Experts of a small language model: 80 experts in each of 10 layers.
Below are experts of layer 3 (counted from 0) of a mixture-of-experts language model. Rows are named router (the router's row for the expert), down (a neuron's output weights, with its number) and show model dimensions 128-191. Each number is 50 + 15 x the weight over its row's rms, rounded and kept within 0 to 99.
After each expert's rows: a language model's description of what the expert responds to. This comes from a sample of Wikipedia text that the model never trained on.

# expert 39
router:68 56 29 21 41 33 40 47 55 66 21 61 41 59 43 57 67 40 33 48 48 34 48 56 69 62 38 43 42 55 59 71 24 64 39 45 53 49 49 59 55 22 46 51 58 70 37 52 66 24 64 39 64 49 42 34 52 76 37 54 34 46 49 53
down0:20 29 65 54 61 42 47 70 46 42 54 49 39 56 67 67 36 56 24 55 47 49 51 29 60 44 41 46 36 49 46 53 50 53 54 74 28 45 34 39 79 47 70 54 63 30 68 36 43 25 65 46 64 73 71 59 29 43 61 42 48 83 54 68
down1:44 58 62 11 42 50 20 48 43 49 40 65 39 38 60 36 64 66 38 26 62 34 51 35 37 62 46 55 30 30 40 45 48 23 58 54 44 47 79 28 75 49 54 56 50 50 63 53 64 58 52 58 52 81 60 44 52 59 46 59 37 43 62 57
down2:62 40 52 22 42 43 77 67 59 98 38 47 87 48 72 54 32 68 39 33 52 47 71 49 41 41 40 43 58 46 54 48 34 52 40 36 52 40 23 41 67 56 57 46 69 54 12 64 63 39 64 69 25 80 41 66 46 31 75 52 53 44 42 58
What it handles: Line breaks ending table rows and bulleted list items, and the pipe or dash starting the next row, in election results and cast lists.

# expert 54
router:33 48 39 38 53 60 56 44 57 46 51 57 62 37 44 47 27 32 29 77 23 49 56 59 41 33 61 56 63 77 64 48 38 57 44 58 06 54 39 52 39 52 47 33 44 99 54 56 81 50 63 32 61 53 37 69 69 59 45 48 20 48 10 69
down0:43 40 55 47 46 57 46 63 52 45 49 95 79 35 66 80 32 24 61 50 57 46 22 37 50 57 68 60 35 44 59 74 37 52 56 48 40 42 46 49 71 48 51 62 61 32 57 59 66 59 40 36 59 42 61 72 52 38 30 24 52 61 83 72
down1:56 42 58 44 73 31 26 45 18 20 52 60 44 45 25 48 53 99 57 36 57 62 42 28 55 51 55 62 57 41 58 66 44 61 28 32 34 47 40 40 49 39 40 71 66 61 54 50 50 57 71 36 52 39 52 31 50 60 43 48 52 47 45 40
down2:22 19 42 33 40 54 33 66 48 36 39 59 37 45 46 59 56 37 40 35 54 66 50 59 47 51 48 38 59 38 55 33 79 47 64 72 82 49 59 39 57 29 41 44 66 34 40 32 53 53 24 60 54 59 47 67 42 62 13 52 71 70 66 62
What it handles: Middle or final pieces of rare words and surnames split into fragments, like -et- in Weeting and Caetano, -ads- in Wadsley, -und- in Facundo.

# expert 53
router:29 30 49 45 45 53 62 34 55 25 22 45 44 29 94 55 63 08 72 85 59 36 46 64 41 46 64 61 66 78 15 19 46 47 62 71 68 62 28 63 51 16 45 26 56 47 35 46 67 73 62 52 38 73 58 64 62 61 37 70 60 52 46 64
down0:32 69 73 60 41 50 79 68 54 43 34 55 46 60 74 34 36 67 36 58 60 24 57 39 57 47 34 42 96 37 44 31 68 56 46 54 80 55 31 52 44 36 37 57 47 40 25 44 46 51 45 61 41 59 54 53 44 30 51 39 67 33 44 40
down1:50 45 65 33 49 56 31 28 42 42 19 31 39 48 55 35 62 60 68 57 60 42 59 27 44 23 55 31 47 51 82 73 40 44 51 50 41 70 64 36 52 59 73 59 58 53 37 40 78 35 38 47 35 56 65 53 54 54 94 24 48 10 67 46
down2:65 52 62 42 57 41 50 39 41 71 60 37 54 76 54 42 21 80 42 64 28 62 64 60 43 48 66 48 37 52 37 36 50 33 46 14 43 45 72 55 63 37 75 65 42 44 30 53 36 83 42 35 49 38 32 27 41 28 56 33 44 64 63 38
What it handles: Quantity and comparison words before nouns, such as two, many, other, most, different, and "least" after at, plus mid-word noun pieces.

# expert 23
router:38 50 73 72 64 65 33 56 49 21 64 46 70 63 38 66 51 59 63 66 62 33 37 70 32 53 68 72 58 71 59 54 58 35 68 58 68 65 23 65 64 68 70 29 31 32 46 68 55 41 63 51 27 51 41 69 57 46 32 61 73 43 68 30
down0:36 57 50 70 66 33 44 38 43 54 90 62 41 76 73 51 30 22 57 23 42 36 71 48 41 62 53 66 21 41 43 11 29 42 32 66 26 76 37 20 58 47 29 54 55 13 52 31 65 62 21 71 26 68 44 55 54 41 58 50 59 62 60 44
down1:41 60 55 25 27 82 31 47 42 44 64 34 40 56 82 53 51 58 36 54 41 71 43 30 56 59 59 26 24 50 77 47 65 44 56 37 39 31 32 71 48 46 53 67 36 52 46 63 58 56 65 53 76 51 33 58 62 52 63 58 50 47 13 52
down2:38 62 79 55 50 42 75 37 66 76 62 61 46 82 52 22 55 45 69 55 42 65 40 46 46 25 42 38 62 53 56 71 47 59 89 47 60 51 27 43 28 58 67 56 72 54 60 39 38 50 31 88 33 64 46 55 39 41 50 55 44 77 68 25
What it handles: Word-internal pieces, often the middle or end of personal names and rare words, such as ore in Gilmore, ain, ers, ey in Smokey.

# expert 36
router:28 58 59 61 56 62 58 51 62 27 58 52 51 61 42 55 58 49 72 34 40 49 26 58 36 32 46 61 64 64 35 65 55 76 36 52 44 46 57 68 61 39 75 08 25 60 57 63 52 79 64 58 38 56 30 57 66 37 57 58 55 44 47 63
down0:53 64 58 75 73 24 43 10 55 81 36 65 48 41 53 70 31 56 51 53 30 46 55 33 66 49 36 50 41 43 63 48 61 66 37 43 61 50 61 60 60 51 58 59 50 50 62 37 54 43 29 71 52 77 41 65 62 34 15 49 46 44 14 46
down1:39 60 47 36 34 46 85 70 83 41 46 51 57 52 62 42 62 50 57 63 09 83 40 38 42 51 63 70 54 41 49 63 41 39 64 48 49 52 59 67 46 40 78 85 37 59 26 60 50 63 44 42 68 83 65 31 60 61 50 60 41 43 45 52
down2:56 62 48 79 57 67 81 45 52 66 19 48 61 69 83 22 49 24 67 63 37 50 45 38 45 57 14 64 69 51 50 44 61 70 47 54 47 46 46 38 41 58 43 47 33 66 63 58 67 54 59 59 49 44 53 80 48 42 40 81 48 65 38 43
What it handles: Short letter pieces inside rare words, especially Latin species names, place names and surnames, such as ar, ia, us, ville, fer.

# expert 49
router:35 50 55 61 50 59 71 36 50 38 62 44 79 54 55 48 49 24 49 60 25 63 58 62 40 40 69 57 69 49 52 43 26 36 41 45 23 24 39 23 31 50 39 35 43 74 42 61 83 62 73 30 45 63 58 52 58 44 55 58 32 36 17 84
down0:64 47 58 61 30 62 53 45 42 48 52 51 36 59 55 41 59 35 56 32 33 49 33 47 39 38 57 20 52 51 53 25 56 67 46 50 62 57 56 50 38 66 71 69 75 22 28 39 85 40 41 57 31 60 60 69 57 68 51 51 80 33 53 41
down1:59 45 38 37 61 39 13 62 35 51 65 60 46 71 59 75 41 59 27 36 74 31 55 52 43 64 41 39 55 28 43 71 34 51 43 75 64 52 72 26 54 53 54 51 57 55 52 47 51 67 67 58 39 54 61 49 67 35 42 61 50 18 59 37
down2:65 40 33 65 43 60 36 59 41 40 35 34 35 03 47 74 45 60 34 26 43 38 63 70 42 60 60 49 55 66 68 39 49 46 55 38 78 35 60 37 57 69 55 65 47 65 33 66 66 21 20 35 72 18 40 64 42 50 32 47 58 55 51 40
What it handles: Short letter pieces inside split words, mostly names and rare words: Marian-ne, Ch-ouin-ard, Carl-isle, Wess-ex, sne-ak.

# expert 21
router:38 48 21 37 29 58 75 48 44 45 46 44 64 42 54 48 30 44 13 32 21 60 60 39 56 36 39 54 57 71 69 34 43 71 51 45 22 52 60 51 46 38 50 32 58 93 80 42 75 34 63 50 55 25 35 50 63 50 45 65 31 60 09 52
down0:40 52 27 50 38 53 62 76 63 39 47 34 64 46 58 38 26 35 51 61 53 59 43 42 50 43 36 51 49 54 65 68 52 71 40 49 54 59 51 73 57 57 68 56 61 53 30 43 23 50 47 48 54 43 69 67 46 46 52 59 43 59 47 63
down1:44 52 23 53 50 35 78 70 24 51 54 37 52 56 50 51 32 55 53 33 50 51 48 50 60 55 39 31 78 72 50 48 50 23 67 58 31 67 59 55 34 50 58 54 39 78 48 56 47 51 57 31 81 66 47 57 46 29 28 52 37 46 69 70
down2:59 52 58 45 55 58 42 70 56 47 28 60 60 51 50 24 48 41 28 58 54 61 29 44 36 33 30 55 56 47 65 53 57 53 84 48 46 33 61 70 45 37 43 41 67 54 69 75 57 59 50 42 41 82 71 18 32 72 51 78 46 37 85 36
What it handles: Inner syllables of non-English personal and place names in lists and tables, such as -uj- in Bapuji, -imit- in Dimitris, -aus- in Nauset.

# expert 30
router:54 60 69 25 26 60 45 47 29 53 48 53 63 52 42 54 49 53 53 51 65 48 24 45 17 68 68 73 33 52 38 43 34 58 37 60 28 52 52 52 61 45 45 64 54 36 51 62 36 55 72 26 73 49 53 46 44 39 32 59 44 59 53 32
down0:67 44 21 41 60 32 56 34 33 43 61 54 74 79 55 49 38 36 49 61 68 48 39 17 33 46 35 42 45 45 47 35 37 40 44 32 55 49 38 48 44 49 35 68 59 35 26 51 53 36 54 62 37 33 68 43 60 28 45 38 48 41 42 53
down1:55 32 63 48 45 24 68 32 30 46 61 48 49 40 66 29 18 77 64 56 62 42 45 36 12 35 53 36 41 51 23 25 43 79 62 41 60 38 40 57 72 48 37 62 67 58 51 43 49 36 34 66 54 49 50 53 31 65 41 52 41 63 45 42
down2:42 51 85 66 42 52 51 60 70 36 47 48 28 54 53 35 66 23 60 62 49 34 59 62 30 60 04 61 47 57 53 62 39 48 32 59 53 48 65 57 54 45 59 57 48 34 31 66 54 12 67 46 53 69 88 26 52 66 34 61 64 33 65 50
What it handles: Conjunctions, relative pronouns and temporal subordinators opening clauses, such as that, which, but, even though, after, In.

# expert 26
router:31 57 40 63 57 53 65 45 59 44 50 52 53 46 66 53 29 32 39 33 27 70 60 58 53 40 42 37 33 58 62 34 33 38 58 58 36 49 49 35 41 57 24 41 67 57 61 58 73 63 60 65 29 50 47 35 48 47 32 64 18 45 00 82
down0:64 43 48 59 38 60 58 47 52 47 39 61 36 38 36 31 48 62 55 35 49 59 29 37 48 82 53 79 21 67 82 60 37 40 53 41 33 63 49 53 42 69 48 41 44 50 75 39 63 41 59 42 67 29 64 51 49 38 64 48 66 46 48 53
down1:53 51 52 36 36 28 58 71 45 64 57 99 46 49 72 52 47 53 47 56 38 51 52 38 51 52 76 68 45 47 39 51 55 54 51 44 22 52 68 71 51 58 48 43 86 48 20 21 37 42 27 23 60 46 51 56 57 60 29 28 71 43 55 31
down2:48 53 33 55 55 45 50 72 55 41 26 80 44 34 48 62 25 64 23 41 64 41 66 46 62 65 49 40 66 21 58 49 60 39 47 24 49 53 70 69 61 55 42 55 24 61 41 33 50 58 48 50 47 43 47 49 58 38 55 58 43 47 25 27
What it handles: First pieces of personal and place names and other capitalized words, such as Marvin, Gar, Jo, Mc, Monte, Long.

# expert 67
router:17 34 53 75 36 50 53 38 38 32 30 58 69 47 97 66 52 25 73 41 45 69 49 40 44 31 48 42 53 40 36 42 43 42 51 62 57 23 42 44 12 39 50 68 61 42 34 63 62 70 62 51 51 68 51 69 47 50 53 67 58 48 59 70
down0:19 28 41 30 40 30 56 55 28 58 40 66 57 65 57 55 85 40 66 27 53 54 40 52 44 63 38 61 49 38 42 49 46 49 54 51 60 50 30 37 73 52 42 50 39 51 36 22 43 44 63 69 61 61 22 57 41 61 68 48 50 72 36 47
down1:92 36 38 23 54 73 72 77 38 41 47 49 71 34 66 50 50 46 41 28 43 48 47 35 69 34 26 53 56 26 33 28 75 51 72 33 78 60 58 80 86 62 37 41 55 47 61 29 80 34 68 55 44 28 47 62 49 54 54 35 57 36 57 42
down2:62 36 41 64 57 59 62 39 60 45 57 53 47 68 54 42 58 58 64 52 40 64 55 67 44 62 50 64 64 72 48 35 48 42 51 57 36 38 82 31 44 52 46 10 63 49 42 13 48 48 42 37 46 41 47 38 53 46 40 53 54 45 40 67
What it handles: Opening pieces of ordinary words after articles or prepositions, such as ep(ic), unp(recedented), mult-, and short prefixes like b, f, de.

# expert 52
router:51 16 84 35 56 59 33 35 35 58 62 37 74 66 34 69 59 68 43 74 35 37 38 55 23 69 43 70 63 45 60 78 51 40 64 35 62 52 64 39 69 65 77 41 62 22 48 62 30 66 36 31 78 49 52 78 30 42 41 29 53 34 51 66
down0:31 48 55 50 60 56 44 55 43 43 62 45 60 47 61 39 48 56 58 53 62 48 54 19 61 50 50 65 34 70 56 72 39 60 56 37 93 33 12 83 38 38 38 60 47 56 72 43 52 33 74 49 51 51 57 57 72 55 52 63 38 38 52 42
down1:39 74 36 59 51 64 53 56 53 40 55 61 47 43 59 42 42 82 45 52 54 32 81 36 37 56 61 21 40 62 45 53 61 29 66 63 53 47 54 61 54 64 62 56 44 59 76 57 40 75 75 38 48 40 16 82 56 70 64 69 46 54 59 92
down2:46 84 04 54 21 53 60 72 62 49 49 42 52 39 57 30 56 30 46 30 51 62 74 20 24 41 43 49 44 52 49 54 43 62 57 47 23 48 47 81 42 57 43 41 65 45 59 65 64 66 51 47 62 53 28 60 35 46 49 49 47 62 54 27
What it handles: Full stops ending sentences, often before a paragraph break or The/He, plus decimal points within numbers like 3.06.

# expert 56
router:75 44 44 46 57 58 39 54 38 65 57 48 56 70 22 43 44 65 73 39 67 57 71 55 65 49 56 50 90 20 64 39 34 56 52 41 53 61 62 61 73 55 35 52 40 24 79 32 40 20 54 55 53 42 41 70 54 46 52 33 55 31 55 30
down0:47 35 50 57 48 54 47 49 58 60 40 53 46 46 36 57 23 64 35 49 53 51 57 45 75 52 65 36 49 56 87 69 53 49 53 69 39 20 60 87 41 55 53 72 60 73 75 60 35 45 56 63 68 47 83 31 46 47 57 54 37 58 33 41
down1:77 60 52 35 46 34 73 47 59 40 49 80 67 56 43 46 35 61 50 72 53 48 55 30 48 57 66 36 04 64 61 27 79 50 51 36 55 30 62 48 23 66 47 74 73 76 70 44 40 74 53 36 66 39 45 75 53 35 52 23 63 67 48 60
down2:48 48 33 55 55 33 34 63 78 36 75 42 23 30 34 55 40 28 62 44 42 35 46 45 51 83 30 65 59 46 25 46 53 66 49 62 64 19 60 30 35 45 67 25 40 54 43 52 63 66 34 55 59 56 41 47 52 70 42 41 54 48 52 50
What it handles: Adjectives of rank, order or status before nouns in sports and career biographies, such as professional, first, major, primary, former.